config.yaml
d_model: 224
d_expert: 96
normalize_top_k: true
routed_scale: 2.45
tie_embeddings: false
optimizer: "soap_variant"
lr: 0.00291
beta2: 0.95
seq_len: 1024
train_tokens: 248600000
steps: 7587
dataset: "wikipedia_en"
Below are experts of layer 5 (counted from 0) of a mixture-of-experts language model. Rows are named router (the router's row for the expert), up (a neuron's input weights, with its number), down (a neuron's output weights, with its number) and show model dimensions 0-223. Each number is 500 + 50 x the weight over its row's rms, rounded and kept within 0 to 999. Numbers have three digits each.
Before each expert's rows: a language model's description of what the expert responds to; "mostly gets" lists some tokens that are sent to it at least half of the time. This comes from a sample of Wikipedia text that the model never trained on.

# expert 52
Description: Common first names like John, David, Robert, William, and short lowercase stems such as de, rel, oper, d-eter.
mostly gets: " John", " de", " David", " rel", " William", " oper"
router:515533430479453437510439503470501439511519460489495573519506577441489399491581457440513483508458527446499548582474463527558568437511403472521523525514536462489538468538494514502470469575480531538513396471493465577450504522508512497428406463430552445501438581589519424518539461517511485555512579526443497540450452505476450436539548470471602441532553494648581478604478377494495498532392374541492578402531482547489495490356522502578558510452507557463592417513513546444416481475513464490471490489463500582433504522564402502488497484495454559580547432523557485563454541538430450572457493513554476503536469539468465580507526463501457477502460415519449498544411385507441485503426
up1:526496505502555518429551399505415647590538461558401536479462414491489455457505551541503469508517505573424482489490479500442489496396555499508583377515569541534407534501522433502555538420482527502527479475577432574472458467536550383482494387572558484500503517399517464479507440405441506486472495551416385449542472487579549493545572530470412501451442547526498563526512492481490534454491516573529517545421531550456440479499429488504406533552445480496427486500547470516536473498546481508485523482471434573494517577549500554456547507461502521488427602528480544361478504556527533424458567467515473424465494486605434569399489514552558519488469476565515516523552476587565548469536
down1:469468411503470492563506445444484531542486500558592418461450414485558574477414490555598450466502520506413437491531499483499449511503463526515546424478491469481444559455578513430489463425384422517503460471618583497506465535470535494496431447545536620440473439500572494493479453612540470506428469532562434595507507467560510500541457486465424514513489489552510539547531567458522517538421566532508455575513512508404496543466506535554469511483467485464532490449415510514528524489605387529591434551515523548530503525505528355513421540477430593524508545518488472480451393582558566518461510511528462452429474489476422521434579584478524369429534487532458510557436481506468464569550
up2:480487552435524555419362488544455547479551401506470508564521457485530465513546417521465473442569466558485479420514439549541477461438524587532529355496530571545455485548563427585659576549555511517520518458599433468442474501504497525487531416538456450472532445459530526555469591539462493536450475525499471444469540388465470455462478544554504465443534515409440465584487475532496480513457524454503464532456513502517547442546495567511547501607515468573537520424422401449496476543529476463421590516505438407507529469358517596532483417509520521454494545413587584529477438464503522570544530474458459557546485479521566531547536566549485501521464521561531498458516545512572440516523
down2:540537580509544483505514520388479421481506557439532519486480487515520579381436500520450486530462586544566573510478501416535471516504522546383449470530549406547462503540508441554470436551495516536532478467562513558519505554541477536504442533457450545476456510515525531543470546467550563490482423550529524475539487513620579502563460521502535500462540443474561526461532554483441354487493474412502368537558464579591543463475440501564489493335470519438503481497502460407473455562550506515469460418569431433502563522534536555493390537525459561421431391472447547517557502533513471437353476508437481548489555470464444475476573453562475542450490525530438522512562587486481511481570
up3:467540638451587473478521437524549504496487519530384485517492473474476503544545531512425563361454589481507452466422452472482460562490534443567545429474541583456528565510457437600549493507527571481366595461498496512552419520533536477473448462504527487450462507463593522503517509555524467474511455473535501589554484578542527552448462501494436515502461528529603473461391539498431502369469493463560499547508475513485520463400464503477521587450511486529477591480490569493547520546581508517451460562531465551611547458462504524511561461474537411545414518450417623530477507480455521523450577393477478567447531405521458524463536536411502455486540521479446505500538423519464577533581
down3:499437550534586416599528542415533482483455472394486501434454393511583511473491519504517599541461572522483442565565500457410461524450515487567430491524487489554640521494515574519508440506522500478471552486534542429543449572516521466532521580494503488455490453594459536528529440505548428460472447501493506499407484518585540485487475465534455475438504435439520399490541538442520515496407529540469501480544476477340389475500505455585423527461482514446503491528501519516452569551487452507507457556550575569550633475504619473558462472564517444524566496548498510537485493483468536504497483382529525529409547447375489400568534524446436481533496563445451569524426578506478485488453
up4:508465560462525591536454497464503419519423410550477527550512556498471464558423509548531455524499540480514518603536456579390493547350571464479520489463538542481482485491558547492522425499500533533488493360493491534607502408438519476516503403490463487611482495466541477442498478558487508511401480577449449536482520592466506392462632466551447490524509491494410522494509561542473521455550443535607478527436493428518543494374561529448530481453525548528497541519501505354436496541557506494493440519575514597440445542545476450541469496505480512623450492433462480470525576506447510497461589494527452514556476593550530533528569590472581432473509572537460513458439488475474516476517
down4:518469428526538546492588593540488403517487527447451500612512614530477554515527532402524505476522564476407402472479526586433559464450539488453486561497527510337494501536510561462484426512533537605554507487538452635553522534555512453510539487507544474572439511518539452432467471563496524418393483483533464548456507451495552451502474470568456460567500503511444485420532583463511477497483449466487479554520447482449500500482480571543496405508504455496530482492593519466464444456538420591477470497518517531445526509460523465577465480510538450572519412471468504502673508625438415445514493521531528503500501487531550495401517500515521463564577528633494478576454434411532456548476

# expert 12
Description: First lowercase piece of a multi-piece word after the, and, to, such as pre-p-are, inter-vention, rec-ons-ider, suc-ceeded.
mostly gets: " c", " f", " p", " n", " ex", " cont"
router:421513546585529643497556514519388483431444468470469476489462558464574526478479478507474506541443528528528545406563541511562480391491487519448517552477443499469489483562494666479471480478429486600513557525506499471527552461467569506607419524482480478424382472522522530458564401551469528496413493496511518486537540578512556493512569504589522579487541452498425525433467475542461457568452513453446501528545495460461570532592553512364541514487521423462487497525532516411428561520419454543483465496524498488438441488624454492482526427453535508489507525504493436405501372556405459434520477511565472562525448530509511511477571486480434484461515407574536462596441506545501518454514
up1:392587490529486582469504439462586549490452546471515516530563436468573498547487453435473556389511510527553567502460547542427514431472515533439515494499550529464462498556474469457617511653512489467450510482483459497471484457460537477575496524487512498424389488407540459482446549483579536498472550463529492472490473419557517447509510499461495447520447497472515529546441516602581490514498520468369425470441516513500511461498567489566481645572485525523374549576575408499497534508412512495473438519520511546563425461534499508454456574557619486389557439437543487500536497492366460494555458493565511557511529470498385477566523484518503458515464527549479451527499487547482371538557
down1:472542502575495433518543394478510547471412497474580499511484498487441519506480444540423482376524570418471536470393509476517556538514451484357465527491473488434462466496519480434541445523494539486600513429520461515540512514517528454548525523515417503583552508452547524503492511471578542558579505496553545451583498435513557415531541531441487578488456478505503441563482552413582513580578454596444496467463548507579481514488550541533565593463477459426414498578598539493508603497408421470467461514516544468501502529452444506514551547584459621472459504521508538522582588521501458518506463504496543517423613478443402433516527442591498533425580541487471539444489439597507451463478
up2:548505513537551467533471521534506511382587509499505522494536493437484469528540481616512409471495551506500561497502553494455509501509585531494493471537449523542505489473507523518552494455471532485521484544519487470426471532520564472559545505547479552535562486521505473458474349446519551445509449471570519508435456606601515490521554450486492494506475384517578488495540530488421450440521454517416586527556419464512502439399586537432467538566598545643536536488517521551576457542441501535438385449487379523510596566571505495510576404405562514480416503471509537490459574575522505364412508516493466613477430521485523505459614441555519488498441480518487535505438433517520501428552
down2:497413469584487485547526455485457552465464435520618506478560580426500525514513527520568476423489552500501507534599519462551531449501449424414400524571501518475497510450506581391476492510412448472512530606536541458521497620426444452455467555554543507484522436507357468371495379469582573427526474488581418553511444549540490518471548406405476544534505543455471467469543496509458478468486466551450536511599491536553500461491570580532482607495524507494515513578544441509565485537407510536399468515552561534489558531463576474531545537513481493525514499472482578572511413478542515460519447511491491603473461555471467538470546467497366544452583513467504478558448539480498469504537
up3:502512608466476484484474506513461407467498560638520574488460544512442492462419621489462528546542457565453507524534507471453516568557480483662534486373494461467483518484583501578489629505549497503538563444457471511523464405502515504564502482451524471486463460453538516540478612494492537555495493560542517482492527512498453470515577513430440535513534449480447545616492532464574417476572552499544486512528477456477620495394508463459537520509561549500451552447518523541476640470503540491456532569523461514562477469578424509471555449409485417587492425477522498527422556472577533508572552442532441549511449594440590489441470508469545432517467478491497443508446507587539522575430
down3:461552543463492493445526462572480534513477444458565490454467509445548512505447446574479493563594484540536462482446514451634506490577492526506487480539523505555453459564501521587478532430475564480484499544583530562509508544537518441457597518452445410617472419569410419519563489489463522509490522547522469469461419575527472470528570504540555477563482477517532468461502609445534454552512463563576515448638548620515510556490473409426509545552489520464492527486482591518542576490542469551483455513428537491580457552536443522418466457504520526515569527505568535473486483392492472594474569498514422523519600467426434478620502561601457491448575592442422541463417461564501479490517
up4:459476506458583493550452435517550433538404506534508614569574461484495455498420514515389567477504584454564549534371599459494538514425564517555567464508562462515526478509516544474467491475413482492429485464603586554514462492463585486559490375525523466426460505515479507503492558511457597473522530536545460551382458549440505510467511510535531519483478557597501487509536504543510490589475423463477461505461435502484495420506437483510450574482474449492559477469495407438482521551555620549481541506545464481548515540482343507511475470428507502554539454562545491627501483509443489458493438543486485543493520452604533465495484527557549449406525469570373401500433467462515440479536
down4:585518421546436516545572474467564565513507498483506511515514565409537513521463592479485508503532516434511494532480451465563537463533591504461452634556551479525461470492582403464544416450450530508374505437438520515495487516516482495453488478428504538434570450542489536499443485505456550510577425455540483565480444476563463544414522601470485504492526551544460366472424572528490521551445520476507455498407504463549514501424484488493545541546522478389560453503552467551591501494576435533556420502569522501529538453479514412603463606602486565532565480510549549597436538417507464530483405433533561513616556519509539542445450480532481509519504492454580529459452575505385482528463

# expert 29
Description: First letter or word after a line break, quote or table pipe (N-ow, H-er, "From), plus New, World and two-digit numbers.
mostly gets: " New", " World", " 38", " 22", " 35", " 24"
router:496499496478454479510400512515562510548605460522540475507489525627545470521527377582508554535470456465490480505511496551524563474514505408472519543449514545597507548541420519429485513417402494525510480525529561518467520430512522587587501485515464535461435551561519453381620538481486468542455447350477561510515501512548499509505439508515589508483376523576472497499504597520541528499508455501497464418613553608478486442525513473428421507574513417480509502443510445490510474510482533498498483404357523381532607520474557528467538550471507472446574450480506497455541454460454511502614548537478484534452478444519532467520585565515518484625451442550527504478458455524477473538413
up1:406392548513523544459490521465543512529435476535338438536528513587465569463511488498470452520510552511477494523481596477388549529409456537539532412440564557526440512640577494617548501533465497463476498482558451512468443499446532534448413497545454569421492499437557511482500582488500459601538439558496484427517444530572520523514511531520429448440489498535528533504562448520435514483538519552521480517446431483497496459494436474479373543527599567580432467478436428443514418449490497490476469582511501572489446479461500559499528390437485341488456524406522521461459482510530443521483484474476459483533490444522551570423515430501595473480445547471476538464469495598518562541455
down1:455487527473368495487551475536472518482496500485563485570423476520503463635468520476550504441538455491468519453399475581502462568463489468538427545462508383470487428547480424530517502488564565510537532314525564512495486427497484431544487515419539524512485562460528502547451419447473536465437503535516555539540497538533533572525435542410410463488541493449538549468470409484513561455492553492583456549474583514483424581603576514489447492429541500468515497444449529507573440551515528567534437529529448559444600499459495466620459589449575567403448543478481643477518496498494483518530533509422504490473488528528488503407547484451532460423509563567462501457454424453458546546541
up2:512479513470516500503506442453416559495544498646537525563538423418475456434497509542406438494494515530546524501572544483485480553541451423476535511453570585457423441554540516544557520440581549533590483498504467492513454451589562523465626471550479594544530587499580564504458534500458436509501544474493405471461469554452482374512493443473464498505503487502460493380524477554500407473483463504582522583509437507461488509441564403501484531588479478428457622425474566461422466587458528465438546484473434544571496506457499533424501502512569468461508495499502552524489512448507424478585507486497442519521543490566431598520578519435491524491477580549517531566536567616497567599554
down2:575501420434472527477369462422529467515576499385538463635501513468478576527455511428476492509450554460494448506483491487475502560474486517554484477493553446465460439470551428581423364511522454495574484515454522481480526585435453474541442533454515511447469370573501449571509488486494394475451435443534497471500527521448466534589421413422439459506512508440565524398432437501511430483465523483492491408466525479439451468455503535602599492551537556488504492480595485565461498430552451423489548479376499581480402408437498525549489453520415548492485547530469530512507528514493492471540492521467547491518478492425464462576436447508521447503475547511484445504508443637424510439492
up3:463464527427511494495475490578513499505610483513465548493541539478484523501448522482545515513592595504566508434475482476552452509431536552552507504466517447480481527532530543471528501421545532394488614543582473472441472428484490610500589429496561580488564555549496577554452588473449509505604522506494472392504454398520481490508476488572520489510480544549426488542514368540445434464553507425457561494544572519450576504487505416487423624521470477509457566511445479532494553504569465508516480501589389452482505606480521516515396543450515548528512459473463470505481597531473559483478532417457517508584471504468582508503320567482455486463438500529418483539537570472554415557454
down3:569505507506534453566459468538561553430527548485487475544491506506555549533466507481568468497563528509504461469499483524498541541494471415458544481567519472503416441448542493527434458460483486583482504549458547525474511591452443559393556505475462568616516531643514578467476479467541516545490604597525405437459566544451494580518433517395497547429434506574453541563446487432615484564562492478542477481524562439566451438466508439493549474517546541511577424472537463553432519538423361483418404485489578432530458530559493570441443494498496490543495530480423466431501515441545472599589464518536613466539406504443445458531488470566485459419521509475463510509495470398496501525466
up4:560387554527518502514457515545399475517436501583433427535455447569459548536470416480468511444414486398429530509514500571450519516474438513571519483457586536524512501568468504544508463447504554440531476406428507550488468465497515454487586485519497510569441477414523488530528501471484451552423468469569548533455488413457509383478448517492497475539466528393457430522504475544429457410477529486457487563470487508497487449473453358380488558538477460512542464509473528572472513534509561534499646470520454525475606438545553534532508467479471465590532410524548550432496465533480481455617578523318516550453501449468512574590489518558506511448491476438549512508593535472478506556524
down4:429494448534395473600488449535532530443471453496451455485382497486486467481435552533591417507477592381388509488522471467536557558538410463546480420445432511559557482551511504530455472488486492513515551464486410552537482512529596514467519530518395518539486443498519473538526516503511491522485506508523522527471530415567454540464483509446504499537580525430455467510396457498470438454510540433441461574465555403466573502608504419454498664615497494575478421545521515436430428533528469479505583532501510539391469535471580435523491537580479560550550461536565518514527523410406529484637487522479514465543527545509527571479509462449515430564483592516524524483477529461449485431515